Weights of a small mixture-of-experts language model, trained from scratch on English Wikipedia.
Experts: 24 experts in each of 9 layers, 224 GeGLU neurons an expert, 2 picks a token, a softmax router.
Training: a variant of Adam for the experts, 5604 steps.
Below are experts of layer 6 (counted from 0) of a mixture-of-experts language model. Rows are named gate (a neuron's input weights, with its number), up (a neuron's input weights, with its number), down (a neuron's output weights, with its number) and show model dimensions 0-63. Each number is 128 + 32 x the weight over its row's rms, rounded and kept within 0 to 255. Numbers have three digits each.
Before each expert's rows: "comes before" lists some tokens at least twice as common just after its tokens as in all text. This comes from a sample of Wikipedia text that the model never trained on. Tokens count by the router's weight.

# expert 4
comes before: " ", "\n", " 0", " 1", " 2", " 3"
gate4:150147084129045116076127107159144146185138085120156144082120137094122068134134125114132105085154130122168070121068098080094100174185145114174108165162090117135181114121108165180175174132112167
up4:148139149101113101020150129094142142120139117120128124118185131071132062142144092135144125115161105144170116119097125112111113119200134135143085166152056102124164158118125143157196132121096142
down4:160191094152109090157138141086065125108168108129143119115144124151141125147084103093067122110105126165140119132098128137119099107166134112159085149100176143121123151144126083150099138130166128
gate5:105133163116158104124157074138140120127193137184163186204170143053105124099199179093043121100130132158159086118157169099093087141108114139129145144103120119131092126110124169142135075078138130
up5:110174058175093164111130124117165118104110104094124083080101131111137105116128118111160190166169150109102183186131139135083168140115158122106113135109146114104112100153092150079185141162098145
down5:099160147200119175150039084103112173118122138113136111082123131126089147103056154151163147156118110089188147121090147180114104138137116130117137106139152127085133164177153174141168136099154112
gate6:082070181219158152053128051126148102105135028111183143156141108113166103133079114124115153091144157118157114145099113151136113164119102158143071096136136121122148152122081166106173117162133047
up6:078097120179161135157175122119114173119179178132182115147120092131070187108122126121122109140112126150102132056161132122166117137125070142141134100170117100131143167131163132122112105155123090
down6:099140141122114074081100140034173156139170122115170131145167125130124219098141128162125151113144125083133159119143120096127142149177062132132137121077149113180108147141159131165118157100120157
gate7:127078166136131112098193095120155219128107091175151157170162133108043141089189158115072143128157137124161127092085122111136139171146139107157096111050088122133093109134107196129150113089131181
up7:114078125197133127105198097132087135144097163126163170119136155076098085135168138116016141113127151144119073121147101146165108245131160062153110124144159079122066102116111115135148118112171120
down7:138154177169131134118165117129110102143128197152167102163182151129115126123131155104164159208108126142117123062147062180196149129142090100168133165178104171138115148148134142154146117126203109
gate8:142143121118133110113137137102194083176082147183085145119122135158115152094141107107124171203132164101124126131134166126125057140165133156162121149135106140122115041128061179151111129101145162
up8:131155117113109192105127047155124165056181066079178147146137087143145080122139144112145096082073160118125134131104104105125172124115101117065138177117096088131118167154155172167162112176144146
down8:164192089097156162235126067109144163165098112100128172125148111090200162056125134149065101124091149084206142142100144123127157160179121113163152142053145161110116113120126115153084120128120184

# expert 20
comes before: " |", "\n", " and", " of", " in", " were"
gate4:120081078147148162155105123046113094144135191032171130105074101121104072173131128116122082117092114130110099131167137144167151164125148085083208107116090135117093107126141093101145038161122149
up4:123157121139158079158141158168132091169096161082169162143101060110100136090147176126087145095106126112098113126138128174113178149134135021182175194074119164116114123113112163123119111073130136
down4:172173095114130141202173193170193155149131110149150087113063133084112131063132108106133136181174126100130101071074142138138164167131109150093087126104114117110132158147142119142151179129100086
gate5:100136162113150149111107095127128155125103158132117208135147163140044147098109172057127076163193163125120115124181139093189107139082137126140147173162154099112137069129186093127186162156092098
up5:105125072162136203130121152132135180154079113139144151110146081127181098152153079153163128138120119129158117142166123112112173094126194160136060125216106174106144184163126128121122138128174169
down5:095096165091128144142180116107126121161141053084128079180132163100127121101186174138146159162162173092161129143112140155100113142115172101172119116160136116129100148096184142180079172114203106
gate6:170106155136140099109141128162115160076147157130188108144111109100102106132123184144110088112083174162090108094124121127115088160098103110103154082080088111149118143099170161135143117155149154
up6:074109166126097115100126184142134077118138157182200146159101111113160137160091120056157116155094134138145052172081098172180093124157161064122151161164150121086136148146097134162132143116179119
down6:090056102125115108101128110106089171117143101106138108152092144165114106110145115104155143137048126137076164144091188141160120165103042159095139091099172112059111088169122082161143134113081135
gate7:144158161168131148097204121152118142119197129083125120091130141121147079110150133074097092105187112151086101196076168122149095158077139119171101128111108095127165145104053188184137107200131150
up7:122126240179129143065122122106122135132156115184122099111138148064150164142101114132123139096180105101180120140100129201142136172114134107161102100060119106111129169104103120108157059163131052
down7:152125096192136112102122095123068136150183145129132082137147123062125125105086132132144125114134174156082077134130120071132102167115155164073178148149158224114109092111142115155029196102119138
gate8:130075101104070158141109120180123096101156117049125090157142104112167044093177173115131061106122188138104122152105104149147090120093083137081091168130110133127135070130177138094070089161094108
up8:164149090121172164174185091120127171148081163099143145165099079149071203136191122142141170176100102117119129194171139105098158114140118139133156093106122110174145128123110076164156188162158160
down8:105153110104105145156166104154089149130106176154164139162104079151055096148151163112081112105074149129128103135126146157140156122181125137142180138128149071119150106097118105151165083135098188

# expert 15
comes before: " |", "°", "5", ".5", "00", ".0"
gate4:103089106186139058139168113149105138119136161113107158160067159157097113141201144104053123157164115086113116161138118127092107106158132116170092146173078128086113086155144154072139143110151141
up4:145068137149120154070146151133180182148119094077117124128157139090116096125120104118151111090127108136110093142146188059126089111115145132112125063102148116135145141143084119202156068147113175
down4:181099157132098127125163124136143109122089135127132135170117097120105145162112109146186149086182112175167142079066159128125107118162139110116098139095137131162125168110191125146121106166145105
gate5:136098125135124110131088135096095154151133107133183179138062167112149128070122153119153148129107171109136147122160119132138102096132104160134100119079083137113112084132156218144123174091094150
up5:129186112137056202135160130155171113135095194156103083119153117092122116147083116205150089097157151166071155113160162131157121094102114128127089116214165110128099132109083120101119170121148139
down5:119114127197133119099133174155156163119156142146121101094106162097145125176131152107152088101127168131064179091146081126125112140140168108172115048114153085090100129151179143175141110144072102
gate6:100165138161147059119198134094137113100094125128090101129134126137147084179132129106090163076124083072161137115165128094165091089155171152127117117135133140075114118126111096119176140137230152
up6:064177130088136167110131073078136207161112093146101106083130125169107164199126098116106116066074132122123139096137112082165134121137160164101149195091127147141130158148133124091124097160133095
down6:119183137131150116166167161107129120123091076164084134066117085101097158128099122144139127082109150067085083151100142120137121103140163143077166122132127159167174182101151038086178160097121161
gate7:086144033135186100130156150188092174132155160124104116098128128090108110068197132122108138151147120111114095123108091144125094135108134060155104135116135141141118158186121123169121102172141112
up7:150098139158134103117166087165137114109150147101140101145119144136082145145130120105098109081043107136191098156143178126112110176131118183090105110147105126127129098081084116190100171094159129
down7:192100166097131139146145158088138180094075165074151109094150149111143086078141142113171034132051138161161143117117143138091147129154157150128121140071118122175165067108108132156122178089136137
gate8:098136101147093104106106065087159179180153106143155139080068115104089105131165107108092155175132112136124112129143182099135096125109151117132169120173173088127105126130156135189147185098135100
up8:093088091161126173079132097142121094066069116107138144179139147073126111145107106141119133094090129080121081153144052118220134185117117083138133108140122106130144120108099126149160115153113132
down8:139102121119126110149123124179155156113139136148132146070178153134152085041174135138089073118120099110131115096144110129061110138095107084146167114104119142078135058153161102073140150129142102

# expert 11
comes before: " to", " the", " in", " by", " a", " of"
gate0:123107092148090102114120119073105069151112249120164111088168155176185140087097156105144138108189135133134140140112089096084137131114106102105126196120130144147124146209112157133141177097156162
up0:128054100108140115179148174150138104134150066150118153107121152097171105169128149117120082109106171093115107126173146121127122180144129153122134098159132135125069155101169105183114147161163034
down0:161164107111139134157120128108082162152132141093133088109108132090148188086114144143159148071111152102124100162144089114138116104132118122120186119223112122041101187084145138135147111130144142
gate1:171123166098112189137103118138183113126129127147079182113072129149149122120156147149130111122102162128157134125120049070136144132088138137138050143124123154077075175184174111114140139114139087
up1:120103192106114158117077167132188125134116148152172126077168101155126148166122092154154132104117147149131154150142092105130116171124126129169126121097170150081141179134172115112102166143165030
down1:146092134114118159162164123055202091111082157177119094124125139126149157129106096107150108150086128185134106093124121173172153102158127127053084129106135088136119135123122128164164123121076092
gate2:126107090175054105137080188146108139142215075119098150122090081175113095149116103152149170129107164126101126095115141097100097116144164150095052138076119129152124106131115162117126098123134218
up2:139122128105111085122109128136126158105143076114087154160066080068190146126118155120113146133127148083115132059148114154168070083129152182110055124136087126132178156123130147160095106105160172
down2:173112192128081118138075170118072113145207094099108081138156102171144080143117100199078160121118140132140130101134136125125083092143123120099126159138109129152130124135109141083152162118125157
gate3:099111173107073095149118135143108104150120111128075095065164073135078063123152170080142118105114086145099129107148130156116122146112136163126071152175113086136141121138165098194127133152126054
up3:189125100102146117119124134147129144086101169103117108134169130133137082121110150119136149103095079119183153105155131085145147091076177122109180117121095133094170095128069135154132069076146155
down3:172128193116132121114139130111070188125063132109172087064095125127181076123101125174116220118151073140091143087142130076108169104086168127118083144131162176135139100101127098119154100143135105
gate4:141189150069050049144156113147137158116139127111155128144175102152150124119136140120149104169156103093162118105087163148195144100092082131137161122129115111133102168155099118126136096116111139
up4:174159106162079088133146118232163102150119155134101174181144074100147106075123119120144146092100141102148100073120182128154133121096122097109136100150113121079126137082130130068195118084145176
down4:123047137163177157076114168119034101172170182070137088077127150175039166113140128122115155092122209146091132201128116170091116111115151113162088119108116132120105092121143147139139125144161101

# expert 7
comes before: " of", ".", " in", ",", "s.", "s,"
gate4:096159085104123079137168185128118094150100148120148154117094169146091136113141170100102095125135122096110148165205097065117149120096103140093140087113088167060189094128097161186102071123129138
up4:143113151127114199124145120109148124098135134097135128116158052161158182154159138173086204080095121097110105084105143155116096134135141125145090175175157114143096152212116132019122171115096110
down4:086138121127128109155126127130185118081170145118081103157095171140148126131165116084150100114062153141136140131126127207147180144160049189115104173139113089093075099142138156140138160080109135
gate5:106129131198154132098194124114122109150137095097159090121075105131147141102122176127160106138109116152120081093203111094160093128118159173137168155105105177119146193115108095120182151121181087
up5:184181101181091126144138134113160073131097130119123143199067138145163170157136144142087097079058073093115130136089106107122155147110097154201202113135125075142078107136116105126136125165129096
down5:093138068090175163122187101131128208130139113079101098127165188108077140115086141096108170115170203126101161110158102145132162172100108125117097115104142128145111124123191126111188119181097099
gate6:150171088043193111117152155154157177152098058153114135080080170163108071114187134134109112119174105113133129118132070154166135143105090148089064082078156127159122178154136144152083133157168113
up6:141109122106091127123116127119108113075144150132157165169138129120171143089057100175148138174156163107142190114160159138101095117138193117124147123134132123077127066202130183177153146177127156
down6:102109102143110136079149117117134120098071116111065151106147123106089133122115123193152112120152132106112171177101137093106050095180162144139130130097110146118087144097104150109222168121099122
gate7:093201145118140128072122082150136142165160111118128132159131198140164143171170166140094111135115114125094097178123086179163109129082077114169085093135150141187111116083130125120074141097158128
up7:142120143108109129113131137135135107081167163130136123090130098114083158097149110160092172113076141124134110127144150102123079139160167150108156058185087148100148156198101185123179135181071195
down7:122071131144180150079119117158117144118128199073132130089095139147149117126142133175135136185129132146161151119152104072138073137155159178173184094076177121195071080080136099114129158158174152
gate8:143138130161072140147147136168123144090100185072148118162169104074119148165118100132106044048192126154140140084131145152111164182149139152197172148120143145036100165167143050120142098102116110
up8:237099121130111172098089115111139128100149084121131163117102156154154080223140141150106161133140129130059168162152166101109169125109096173053093120150135110115162171060150147128142143166151053
down8:086107086179141178106112093074123141110130126082121139070088139115131122138097129166125148168124165144124107075149122069155070154126142068123064115099157099102145159087057126099100121121102119

# expert 17
comes before: " a", " the", " an", " been", " also", " not"
gate0:189160103103113132093077085110149091131122161110121131164102158132101170076143091091151097121099085105111141220204158063148123113125174145118124126149108097143146139172128180168147080124135173
up0:143142080168108141107127141136126142120084081117088170119126064145170126190163131130137136114131171133111096121095072144129148109097089142148100141118149148102093103099107130098127146194122099
down0:126151097127186175156130144102169104177103103162135077092135133167135098103140169157115120212123102109131156124150152090157166122106123136095189158119160129173110130108086135140140149146080114
gate1:126115072108072133154126133140183076123142132116138114152100132133197139148095092098074115147137121164089124108180091121094143117084106187074110154167107132153122112140165157198132117092125110
up1:088126080095133080113100133148194066151104135144135118183116083149159145079115115117088121132135178144161132120142139145092126201062133213159134106117131171149133093137153172132103122143140132
down1:121132156100134117117167140054110136117152152136173184127124144129169137135137073193125095088126119192105116123133124116111122156145127139173094165126158125121109121128143120125037169128071143
gate2:073139126131085148152087054126148152161177117140098120100170078174142174043131145166097153171093124129150139178159098136136074127127109140083088128155151138162118159127142127166118091102135178
up2:100141116128157111131119155142107106111179056136120126074096162097102079164131122126165103096130138179140105133147151114097206126128248145107140097116129126152172098131135117149134155104152103
down2:144147071107122063125127108152132149088153161139119148087109098151155095143139116126074111131148124119133109120138142105099129101131128117153161108172117150122137101148068099131141143056215121
gate3:129229141123105141091131101193158113126158106168145109201128154153109090152105138109150162143165158119129062162132078121132129144102144109144144120217084086069195150127144144153113104099137172
up3:100182111130198149128143159217110110143121125106221147140138156118153150146154069125130142160125174084196124101113132065115173109193159110151144178119149103087169147137141134179073146111100131
down3:154141124123128144139128123143106109109124091080096191178220158182207158142097171160069131103112146117092155198133149203128130134096171145116131094134150068153163089122123102149127089098092121
gate4:164131190138109158071098100153121108129180047163139184080145130139188096097114143119119062183139138145129129122162151125174171131150125101120037124172099098133132132115188107091115095120120085
up4:087081122166193114160176209093127120117126165103188120167114127083156185135199165095064120121143103118104117127142151115116123158160126129146100064095174212065091190173122154184124150131148134
down4:137091093080098137120129064130135113118176096126104102111160178186111177133141118124133193080114147141170111034066059129080192168143134108107146138150160095145146118155145158059095113124155099

# expert 19
comes before: "-", " |", "\n", " /", ":", "′"
gate4:160125119120161096120129152109113114094109148132144117083170191152120107173116128070122144144130101112089127142136079135158135084158150124103123116167180147107053134153115164113165189089152113
up4:146083149199163115154091183130139096120081172138137136141161192149090067136101130096106087147152134156090116074137049147161123135149189163169095157145179153108103162116077090154117154163166120
down4:107150112120114166173137155235110143160084145065159100074158144165148104095113091140118162120063162164120122174125137173158128103121136127165094132112165125094138160121051148152136103143123142
gate5:170063156150125122134126151092151138245158134098159081169143112103118164073122104151165147135122111129127139205175169089099086079135078134120133112155111159143085120131069157085113115140134073
up5:088106138206056126108107153039060101128117158112149130176080144130115099075119125141064177169154139073107140077106077144104144077119212130097130128144136143155108109136111174108213114117166128
down5:190145104093145135137153175129168153148101133153220103168110128112132089113108062109126138103141133156116128134056127107064150158112135153174156128081136113183114143149132097119098124111136037
gate6:161110128142100136115141149140134119084166097164128128115194138174151140161154128134147108160170147098108048183115096158075081112127095133170116090098153114122123115137150128146095114136147079
up6:114091202156142097112084116116132083129100134150147116077171150146044145135139138142139121153124059158155148110178152092143090147187117153159136151093149112125082126113102133149121158124179145
down6:121119166105166091141090091065153157107147158159133096151120135154115216115140107169145179137167099084135067152050193119154169102072082190089113097182123154196133149146172154163140125135143197
gate7:152096164136114141093093104164138111135163145079149119099152089160119106131150171102154100129161166131039092145137146090151082109111133152113177145083091159124046107112159173141092126189055148
up7:194098072105121142143101153125166117078093157154144140132141164146152102110170075127154101135079089128110079072173141126108160140161111123079127129143206135125075124147177169177164171146127121
down7:096113117123097150181099123095123121141077191091163148118167082116148128118166133151109156149141158185202071123139162135170143128169117156147105161052133132084104151100160115120097066149118100
gate8:135100171180089155126132164119134158098137136115127167205072130123110142131126106078124098153133152104125102121149139110156103060129115131105100106076075116079132117144104156162161094126115187
up8:124133030064107162137167123124155143174140067130099110070123129145152131062181179158143104117110110119118106157145124104124067133106118149182107121197114094121107118177155126122098117167139138
down8:119165125109149137150105093161180047088079105174134101126179138139144122104126100133118134122104111147138095098117134177143137221150117149134076158140079100121135125133127139100147144138110169

# expert 12
comes before: "|", "-", "\n", "The", "=", "In"
gate4:119146112101104135130128130128164146100147102083135232118121105094112114097162149108145098152157153096101100081124116102144129109128104113152177138103104120066085114153067187141172115127134124
up4:158162088043160213062127158142100135139168168044160174079145076128158134078093131115170099098154136163120153140115071119166145135122102140074202114082046166145099127140124161118191093126095107
down4:126148118070130200185157117126118124138078169138110148144127097086153073126164128080130146148129111140120122124134150118135096134084132175150094125168173068113116111065127154134094155095191190
gate5:101139112191106129115186178155155075183135104092103129128108148155139103151118135116140118160112132131115121142054154090167155107161131159147113133137123143145137031160114185124136105107120089
up5:115126078116118108124102100126114054119147165065133085103091096140106130171135142174155072163197144154167127119127128110162091168129052205165125103137128148120137095179091131125126117140159111
down5:152163107123179187106109083134110199116160081074114146118077124101120095139139069140125137160114142118141068132111214147110163144188132142203128085134101152142093120148117113171156129124152097
gate6:093133136166137161137125132143168119088139127063101225163110118140113071146128172119076130130054127155125121118170128088134149151110139142132147148104111177133097165170115194189141068184207122
up6:100152145114209160090159123126148147121150137080155165129155097118067121187095150151143154111060177131128110136140153107111138191129120132110133148109092156143155150148176174139126108220197136
down6:131093128091133091110110124096137119156186097153186098130187145169093129149120163153158123130164152137067141131062134121124137143134137125145139106180148164138150199109117134131077126031065117
gate7:094140105154060133154151119135126156084166113065031181115083153101089150155121105168093120144113079116142073139123161123094120135100131103156153128109170088137120181133162082105152075084132161
up7:131115143120101118139162107129100132148085156096081193103152100150103128191124119147093096115112065160103134130139147161154168126095129115196125146113207141128123182126150125141182102170136199
down7:181159138114158169122138109098157144115085163191178114109104142117156153113146124106088116158134112134173154181071143118148139115148162092117160107148099159187122136121131074101165107110119120
gate8:111097157139070081166118148144157102104186106107118135184122135147110105110129124078091120171072084147089136078125112141156118088151161170174114188116141093093072118144123150093098132144166149
up8:148160142044110130065125188120112129143196162069168166136136144200123120110072129067110117119104082161088127148151074105156128160118139211104133154100067105176061123140180096090132103103134113
down8:127193154120103077171131090128123148050178201145103165154109116063166080162146124070109130201134063130113114073158152146171133113117127156179087142180143098054148143100146157164095136108123168

# expert 1
comes before: " the", " a", " first", " his", " United", " their"
gate4:115174147167107153063121095149119101133154106090137119128134213113151133111144065077107061123092090126165108092130096125138157131167178127151127140119095120092130132170140144110173118198108124
up4:106180141083120051163116030132122154139129151123114067085131152132146173130156042085105103131133111092120150123143062116129098117191149144090171153116137130119147147124091113146121179121154192
down4:065140125150121101146130060083136113146131124159153118155119118149141145113147202150111126133172055109181169184172095126077155126139111122113166124151105140151106136105139117126206125097169138
gate5:152101118159152117124128077101135119124149166118157095177128185164153164163133139104077113155205160174120127078146135116101061118141081084097171143129134093142174105127110123187159136141144128
up5:122150113170102121124127111105141112079169102104092147122170158134112123183108149130109153112165112170150135126135125123097104114183108083137121151147103106113158148114122092099193134103122080
down5:126145157133118153132164130104112150076149192176134178133148163053122165129142138097114135118120083125170151106124130095153122185104146151108106082112135142129141202148153161098116078134102091
gate6:161079070118108101149177155156129178103092134112117131145127163109000107130143071158176110087136152126100113086127112143092144092113064174116118131166105155110114140112111171111102089150150113
up6:152118142129142126124059145118134092143137128160095110141139113163212157132154139122084116164120124131095180089144137106174065112118109139126102137116158093124141074146115145127093133088160152
down6:171122094145134098112074105100128118064073085130113109102127171143113115111166082162131122135112157109178130057136120108159059110148120093123139076152132125130160171115124156101157133120156094
gate7:108059200096180074102104130110143132162108140117136168111159107113126142087134186091080132194126073152140088117096157157144120111107109118113200097123159136137131134110033087127176128145169157
up7:090144152176121115127180200156160160158206057111157111113161102078145109103156178054135133081157171088139094091080059135134097104173129132111097169155132090111155114097150122150111176148165085
down7:171148166118163113131140140056117108118113166147167180096089106136131108089141104114112178108143120092135112110148159141072189137157112110117157131066100147141086140106157138118137098093089101
gate8:147078145167116163164150135149135093097123103098128129165089141105045073037184110133157135135105101143110095100105133129148100109068112140150105088100159104107111101166136207096129156115133100
up8:127117149147137160189125130179112109104086129124175112150092108088104092118125136106100112111066076148143079094093137143160091112116148154082127122145156097133179114152111177116107178129106116
down8:118089165157172164163130117082129106092120122196147179093165106104124063161130152136128137118114133165105101168088134145153113127106119090153141131112170131136115105121083112110155111168185092

# expert 8
comes before: "\n", " The", " In", " He", " It", " She"
gate0:143152150115067093109119147172127186142173053134089114107148147140155159155163148093085060090145148121151167130161099181102129141116182111194055175151154057137142149119169110095155102105151128
up0:107131111126109146133122133158119133160128149147171125131109094138096127116137127111116118117133134144151122102132142137087114131196128134138147082145128110110086177119137106189133097138171076
down0:139117124104078101132141096124110068205147166146139109113137145128076109132122164111132071094149098144130123154172097129140072126087143120124111130092140062148146152110095109164090122086134144
gate1:149142091197097112141091107131131106131152090145063127100074124098092117089151099119134085150113133130102117140114098076119174094132202180190136107100129131044134123147137169126133123122156131
up1:160137168186199068101114113148080143150139162114096081063084106141156141117085102173151089125088105130147145127105171134107197164141156121152143079109141137116182120122165161113148141105114076
down1:085118163173054122155134129034070091142198185196125143129127101158117099142118103067126146120130102101125145060148130126149148031109127165140161135184158127090127150070159083169096148081131141
gate2:150169137156091121121113101114115089127102068101033144140149088133121081151143111116113104111139129158099105175138146112118152079089095162173187135072121151043092076123128111098132114161189177
up2:131131104071156120151136168093134082171073115168144154145154126118132153124149105126166152110076117140152126074181150152199071139072187160151112161132181116137096141088149114140151119121121127
down2:157086121152189111099151125157161169125124186114192076144095094122147120122115136175108122091138109160167126115078124115144134129155145099082146112125135151167106139156122101082154101100112147
gate3:084125134119124094144164153133160112031129115123137131128113152166113136114157116101084172160107150140091138135186148107147038148075115193159034036145120124100041157150132108148168134101155132
up3:151124213149150166180118129086132118160113198116125171162165154118084162150129151125117102148124116133135133149050114172085120072129099125190120131148103152097150105178101152079117145122144162
down3:156188117151037122107119106136071104187157119092081110161157115079111146130140071156065137109104100102087125121142133121135105130163095096139147167095162134081158130118123142152164152114118134
gate4:161066102165102133106117087123176169127124127115145134174149114187110073111078142118117116156188127141172124090147108171123159140105116109102103105137139096100173121082077086171105082126138134
up4:126099158134145105087166132100114146144122130119122133138133108194152111056109036112162126134151131142164133082105174154181116112112076128107155087161146171088112137106093078169072079148097135
down4:119105123184126079085116082153159164139114161138116127104099088137124151139074141150129094104124076149189129101128147162116161179135113099162153105117161122153127169154139125160106130095123130

# expert 14
comes before: " to", " be", " as", " was", " in", " by"
gate4:139113126153112107126105161140122136118141222132106191207106175094105136102149203109131162114149130160136117120133099082102123083159130129089134052149093126126100133129142180162110141083116060
up4:111130109142098098097078063117149100158148209123145151117120102134097142022162180131100177108172173178118191131139148113111182147100119157104094143142053169140084125115195148163079116114112054
down4:208121145106077146171104120120158100124104112083203175094082124127143122094165166145143109085073125138194145126145126121158089152130158130102111154099116141145130126076167096132168155181114111
gate5:132143129130120165156104089151137122146099123164128119095075084097115125130138175144129123145124144077091146142085093131109080106149155153108148135128096133152097176124088145160160083168125055
up5:139126142111122162163142147102126123135121091110146106140164166141122143082126156115121145149046128138162085120117130084131146149144136141109110147122149119106147123092115118131136149147128236
down5:102099162098125099096118177103105155103131115104165112103162175152074140157104112115106108099139140141192125100120134116157155171135126114137173152101126157171116173108119062176133057143123151
gate6:106057133080095078141137109137150141131193135160109160141083141184157177121105096141085130083143091056111167091157186122158180085105158171123099097127100135079102174128122159108106103186174134
up6:125099142103120128098138078156119191124120121101116137100101116171096160096155128160142124074104154114152149111141224076179159081087128122086160079153118195114146128103155051132124100175122145
down6:080126091126144110087116107074078176117162124159083104131095121138143081138094112189126103126149085158114171041122104156130099177103134070048105086126112171119120134116052122057104112129119158
gate7:169130117079125157116159153142168106107147146161100196131114126135098119073173149088096104152146124144115122198065068123079169153095117089114103124134138122127132149134142165116201032100142089
up7:170113076105164178161092097096102139074172128127103143120118121115137106152133091139201077138209097111125140130109176134119129096115124087110117101119133108093086119109190116113133083172108170
down7:123078123141178156135104142149101091164127105139159133077103168148111167196171141099156119091153147102200144123140134113096155137171142092090127095190067095097100164110125117133111104111060129
gate8:151126169157080148102117169150137134122164136165117119150124148164117072156101170141157099084135127133101135140102106079128152116064141150105077155141116198087160168112165165103070122169119127
up8:147134131123070165150132119115133103175105087141120059087081149139130120181140149137123160024105160086114104069082134081088149128154164161099098168115118166115137115084164116117109104184098124
down8:113120146157158134115183048134099132146148123092114169115162157141138150160124130154123121091127143145159138154142161117185187156113161123116147109160100114126163134151104090149209157150140157